{"n_layer": 8, "d_model": 192, "n_experts": 48, "experts_per_token": 2, "d_expert": 224, "d_shared_expert": 0, "activation": "swiglu", "moe_layers": [2, 3, 4, 5, 6, 7], "router_score": "sigmoid", "normalize_top_k": true, "routed_scale": 1.5, "balance_loss": 0.000107, "balance_bias": true, "router_noise": 0.1, "init_std_router": 0.0218, "lr_router": 0.000513, "vocab_size": 4096, "norm": "rmsnorm", "norm_eps": 1e-06, "tie_embeddings": false, "optimizer": "muon_variant", "lr": 0.00724, "beta1": 0.95, "batch_tokens": [32768, 65536], "seq_len": 512, "train_tokens": 568900000, "steps": 11911, "dataset": "wikipedia_en"}
Below are experts of layer 3 (counted from 0) of a mixture-of-experts language model. Rows are named router (the router's row for the expert) and show model dimensions 0-191. Each number is 200 + 30 x the weight over its row's rms, rounded and kept within 0 to 999.
Before each expert's rows: a language model's description of what the expert responds to; "comes before" lists some tokens at least twice as common just after its tokens as in all text. This comes from a sample of Wikipedia text that the model never trained on. Tokens count by the router's weight.

# expert 7
What it handles: Infinitive to, -ing, numbers. The infinitive or prepositional to, -ing suffixes finishing verbs and nouns (weakening, banking), and small number words like two, three, several.
comes before: " the", " of", " be", " a", " in", " to"
router,185,185,239,228,237,245,239,158,222,195,201,249,187,169,173,184,240,193,227,212,228,133,197,169,225,209,212,132,134,212,237,175,172,214,224,216,217,180,194,212,186,233,247,184,194,169,210,272,238,240,157,212,201,227,231,234,211,167,171,201,193,254,130,259,201,163,154,201,199,198,182,240,174,179,205,222,231,186,228,185,224,217,164,197,226,236,205,213,224,187,214,161,186,196,184,267,167,202,167,238,218,227,182,183,275,152,253,206,221,228,139,177,191,225,182,214,185,182,203,196,159,177,197,213,180,203,200,253,207,208,182,186,222,143,189,174,241,224,209,213,209,237,228,206,191,195,181,237,168,183,184,246,233,258,184,119,209,197,157,220,274,213,184,212,201,164,181,252,203,210,169,201,190,214,186,205,201,182,253,206,188,145,228,233,246,186,199,211,195,185,166,178

# expert 6
What it handles: Commas and conjunctions. Commas, and, or, but, semicolons and closing brackets that separate list items, clauses and dates, as in names lists and August 3, 2010.
comes before: " and", " the", " which", " but", " a", " he"
router,182,206,214,203,249,227,227,130,172,282,210,262,188,164,196,203,271,166,225,230,222,189,180,228,141,198,235,174,188,190,179,166,194,178,169,219,177,162,132,169,196,177,219,164,200,150,201,192,221,220,218,229,229,229,251,242,203,173,157,220,192,253,194,164,201,253,184,213,181,215,161,205,202,143,196,227,204,224,223,160,202,244,187,231,281,261,188,201,221,193,173,176,198,226,203,207,207,236,220,173,191,168,207,176,238,206,237,246,186,233,183,129,185,215,216,235,159,235,199,171,141,209,155,241,195,179,164,167,194,178,200,149,203,203,178,204,183,212,177,191,173,198,230,139,230,193,186,255,188,149,229,272,219,222,201,165,159,243,172,151,186,193,180,173,245,188,164,168,215,213,179,194,198,193,183,231,210,184,229,207,183,175,208,217,219,193,189,194,200,161,185,189

# expert 12
What it handles: Prepositions after verbs. Prepositions right after past participles or nouns, introducing an object, such as dominated by, displeased with, language of, equation for.
comes before: " the", " a", " his", " an", " its", " their"
router,175,199,214,211,279,228,217,192,214,241,196,230,242,157,200,226,226,200,208,224,224,171,213,209,175,213,216,209,211,231,196,224,201,267,137,178,138,140,152,193,168,194,268,189,192,180,229,205,220,192,210,280,210,193,207,203,230,201,197,147,166,224,181,235,220,230,171,211,157,154,159,218,149,162,166,204,216,154,193,198,222,222,132,183,197,245,211,173,180,151,175,248,194,196,198,246,216,206,196,212,125,189,224,212,214,171,232,174,215,200,182,178,230,200,246,194,188,224,201,169,164,199,213,203,206,220,173,249,132,174,220,153,222,162,154,188,230,223,170,207,272,178,232,176,256,157,177,221,148,189,163,234,253,228,199,225,190,202,182,209,239,215,212,150,198,194,205,191,209,252,222,217,196,251,252,224,169,225,210,213,157,185,214,202,180,182,187,194,211,193,230,220

# expert 0
What it handles: Noun-ending word pieces. Final pieces completing common nouns after a stem, such as waterf-all, purp-ose, friend-ship, co-ast, often before of or punctuation.
comes before: " of", ",", ".", " in", " to", "ed"
router,236,205,203,196,230,236,262,162,151,213,176,191,182,145,224,190,221,198,260,240,229,188,212,244,226,248,230,208,154,214,172,221,173,206,139,203,227,166,183,204,200,179,258,199,194,169,189,221,213,218,186,224,228,197,178,241,198,212,178,161,150,221,169,199,185,221,224,160,162,197,162,224,207,151,159,184,233,238,237,213,295,225,179,198,201,256,160,156,223,178,198,163,177,193,191,247,208,235,193,238,217,167,230,168,219,177,267,224,216,223,162,166,244,224,200,164,168,248,198,192,191,211,186,214,234,211,167,220,217,191,191,217,199,227,162,164,222,216,206,192,258,198,229,209,233,144,189,220,154,160,185,242,220,207,205,185,142,172,180,193,210,236,171,192,189,159,200,209,218,217,204,175,181,265,209,165,190,227,190,211,167,152,241,259,182,207,266,231,250,213,170,187

# expert 36
What it handles: Locative prepositions. Place and time prepositions like in, on, at, during, along, introducing locations or dates, as in located in, in 2018.
comes before: " the", " ", " a", " his", " B", " this"
router,187,195,228,145,228,225,213,182,139,224,230,241,193,202,176,231,243,175,213,285,222,207,215,202,206,215,260,209,162,223,262,230,173,225,167,162,133,175,167,223,187,216,217,181,197,171,221,245,199,147,189,242,237,223,228,218,219,171,173,225,171,202,190,194,191,251,153,229,170,151,187,214,194,170,208,214,183,235,180,165,229,212,159,149,232,229,242,178,203,148,214,135,219,129,199,214,175,200,221,177,200,166,164,239,186,147,210,172,226,203,151,177,193,197,204,184,197,204,184,159,231,180,195,207,154,174,236,209,206,196,160,140,203,189,139,231,191,210,179,181,189,222,181,171,195,168,164,231,178,187,188,228,216,223,227,140,197,220,152,192,247,223,246,205,204,162,155,209,196,228,190,222,207,226,197,186,226,198,230,232,190,179,241,202,206,183,220,133,252,188,181,136

# expert 26
What it handles: Past-tense verbs. Verbs and their endings after a subject or was, such as reported, described, classified, listed, found, made, won, released.
comes before: " to", " by", " the", " in", " a", "ed"
router,194,182,218,204,230,260,245,208,163,208,244,192,163,184,167,187,222,183,230,215,231,133,192,206,197,220,223,156,197,214,191,243,232,230,180,204,196,152,178,172,122,237,196,179,177,206,209,212,198,172,101,213,237,221,227,243,200,213,136,191,177,234,185,210,169,222,178,202,161,144,204,210,210,175,163,139,169,200,202,169,245,243,198,165,237,241,206,195,191,220,195,196,248,200,202,220,169,228,217,227,219,164,272,182,244,201,201,225,172,242,149,166,196,222,212,193,173,188,195,183,173,192,211,201,204,214,187,220,205,169,169,191,261,155,136,197,241,226,192,170,246,160,239,159,240,168,170,176,158,200,181,189,258,207,202,162,208,243,170,175,219,189,210,129,208,173,171,221,239,214,187,207,181,168,234,220,227,220,242,246,152,213,195,222,208,181,222,152,194,230,207,175

# expert 21
What it handles: Name and place endings. Final pieces or whole words completing person and place names, such as York, John, Louis, James, -ville, -ford, -land.
comes before: ",", " |", " (", "'", ".", " and"
router,209,204,244,191,219,242,239,170,193,173,235,227,185,188,203,223,198,137,232,226,259,150,243,204,137,258,198,185,215,211,226,202,201,188,198,205,168,209,210,122,193,184,230,215,171,183,216,230,218,223,175,192,260,177,240,223,218,161,193,191,157,215,158,181,162,225,165,166,190,189,143,183,166,230,164,197,228,251,234,170,203,212,193,211,208,186,238,214,205,218,150,195,224,176,223,218,175,192,181,193,194,168,158,224,213,159,277,186,234,191,164,138,207,237,230,179,206,224,175,160,190,206,188,207,205,216,171,278,185,203,173,180,206,236,149,215,263,225,231,180,191,190,196,147,218,172,157,201,194,179,214,199,188,205,204,171,145,195,157,179,222,237,215,168,254,160,143,191,242,165,218,208,173,239,220,194,166,214,216,187,141,172,246,273,197,198,236,195,237,165,212,179

# expert 25
What it handles: Plural suffixes. Plural and possessive endings on nouns, especially s, es, ers, ies, as in camps, troops, singles, Lloyds.
comes before: ",", ".", " and", " of", " in", " ("
router,173,247,217,217,211,250,237,167,200,207,168,214,162,198,229,220,262,185,244,235,214,178,243,208,217,212,200,222,175,213,201,223,216,222,177,261,192,196,203,198,213,188,198,160,140,151,244,227,265,181,172,203,209,224,213,209,191,147,180,194,151,257,239,226,191,216,207,206,174,139,212,191,158,190,180,187,211,205,183,128,217,235,207,174,213,219,190,139,195,196,183,200,206,198,207,201,223,229,193,184,222,155,186,184,234,139,248,187,178,176,165,149,203,219,219,175,175,219,166,190,184,146,161,209,165,219,207,270,140,215,181,223,248,157,140,202,221,215,177,129,210,190,200,147,266,175,200,207,201,171,193,229,199,279,219,181,236,204,173,204,232,159,192,182,243,150,186,227,228,225,201,234,206,222,195,156,136,189,203,206,209,163,234,225,251,193,224,174,199,220,185,196

# expert 4
What it handles: Institution and role nouns. Nouns naming organizations, works and roles in biographies and sports articles, such as film, album, University, team, club, singer, teacher.
comes before: " of", ",", ".", " in", "s", " and"
router,196,215,210,178,204,211,223,166,158,215,206,191,132,125,170,216,229,164,216,202,223,180,247,218,130,227,214,178,158,218,231,217,209,236,201,169,173,179,169,174,157,247,243,190,202,162,213,246,239,210,172,197,221,240,235,223,226,169,185,188,136,229,147,199,232,221,154,165,213,159,179,248,177,177,180,215,241,238,214,161,271,221,219,188,206,215,176,191,193,181,154,170,233,227,236,174,207,195,210,171,193,188,176,195,245,182,296,196,205,202,207,137,206,213,189,199,183,215,164,191,188,220,172,245,224,182,202,198,190,136,181,223,218,156,185,197,212,229,216,176,238,211,205,162,216,184,205,182,200,203,167,185,187,243,204,174,212,236,172,210,195,177,195,202,193,191,169,223,261,254,173,229,221,275,227,207,185,233,211,195,156,171,248,241,178,163,188,234,265,250,160,196

# expert 46
What it handles: Section and field headings. Plural endings and heading words in section titles and table headers, such as Results, information, See also, Votes, population, and percent signs.
comes before: ":", " |", " of", "==", " ==", ","
router,208,207,249,196,226,241,209,179,163,269,178,224,216,143,219,201,224,197,237,236,231,186,201,191,184,222,256,179,184,168,217,239,189,210,196,208,201,170,192,192,195,203,191,163,176,154,226,216,190,217,128,219,243,227,195,222,213,166,177,184,121,212,211,231,177,188,185,181,207,152,142,206,173,207,164,207,230,198,199,171,236,244,188,196,262,245,224,165,212,187,185,171,185,212,219,169,157,258,214,213,214,149,206,177,232,186,281,209,199,182,185,138,228,230,231,206,194,219,210,203,192,195,153,223,204,213,173,246,168,154,158,222,260,148,157,186,214,222,196,167,273,191,233,210,249,169,206,198,171,196,206,181,249,249,203,197,201,271,154,210,196,181,217,224,207,183,165,251,218,218,166,242,225,244,175,172,170,214,242,211,195,189,218,247,226,149,239,217,206,179,199,172

# expert 40
What it handles: Opening brackets and quotes. Opening parentheses, quotation marks, dollar signs and LaTeX markers before asides, birth dates or quotes, such as (born, "With, ^{.
comes before: "s", "1", "2", "S", "born", "N"
router,214,209,183,190,194,242,210,169,156,212,229,212,180,160,158,176,198,197,237,248,225,172,214,239,171,196,244,183,165,204,205,234,231,215,174,193,187,189,128,187,137,240,191,179,184,177,162,184,223,173,168,232,247,192,209,191,183,166,194,154,142,224,213,213,139,222,163,208,195,158,182,207,182,217,178,239,185,213,169,183,214,192,148,188,207,225,187,178,226,210,179,211,198,222,215,237,193,205,248,200,194,179,195,175,247,212,233,204,231,223,199,181,234,205,193,115,196,190,192,201,212,148,154,241,177,163,139,209,217,182,169,201,221,167,204,142,246,147,190,121,262,212,189,184,235,170,147,212,203,190,230,236,235,170,184,181,185,235,178,220,259,158,239,194,238,145,173,198,218,275,205,247,214,169,267,180,176,205,243,191,180,168,210,197,175,222,171,214,239,181,167,193

# expert 35
What it handles: Mid-word vowel syllables. Mid-word syllables like um, un, en, ong inside longer words, e.g. Legumes, illuminating, Among, committees, often before -ed or -ing.
comes before: "ed", "ing", "a", "es", "er", "ation"
router,187,185,197,194,246,214,207,178,206,209,246,217,188,195,198,199,233,164,200,219,205,152,205,208,206,221,232,189,178,177,266,249,196,180,166,186,209,187,175,138,197,199,240,168,173,165,240,211,185,182,179,231,210,182,194,183,193,190,201,163,157,214,136,237,174,205,163,243,202,120,184,253,170,166,155,205,183,214,214,212,271,206,224,164,204,250,155,168,235,217,172,145,199,175,153,217,179,196,189,243,192,188,227,206,200,164,183,219,163,206,171,129,223,220,173,147,214,236,139,145,234,175,175,219,148,179,183,196,207,159,197,216,195,198,179,222,191,146,214,172,232,215,221,165,199,163,206,240,172,207,193,240,225,223,213,159,184,231,127,185,252,200,197,167,196,176,150,217,259,245,178,203,245,176,227,231,171,175,203,180,200,198,247,251,232,202,233,176,251,156,196,182

# expert 9
What it handles: Foreign-name syllable endings. Last pieces of foreign, often Japanese or Slavic, names and words, such as i in Mayuzumi, u in Daisaku, ić, berg, ano.
comes before: ",", " (", "i", "'", "a", " and"
router,169,192,204,216,204,238,249,188,213,176,208,209,190,197,193,258,216,188,209,267,258,156,243,240,191,237,191,165,220,231,257,237,164,234,170,211,203,213,130,169,175,208,221,193,223,164,221,223,171,184,212,198,194,212,193,202,256,170,195,171,186,218,204,243,197,230,170,177,194,181,166,282,203,152,122,206,207,214,254,152,194,186,151,193,231,243,194,185,198,195,140,186,213,204,204,169,166,191,250,180,196,192,212,206,274,199,241,177,177,179,196,113,216,225,188,165,177,197,166,187,184,171,184,242,161,189,179,248,178,185,186,191,217,187,196,183,266,226,208,170,194,175,218,147,214,163,203,207,188,144,210,228,225,184,201,180,150,177,204,164,198,198,222,190,252,151,187,259,247,207,205,193,184,211,209,185,188,179,180,200,151,184,221,247,218,192,182,181,284,165,197,200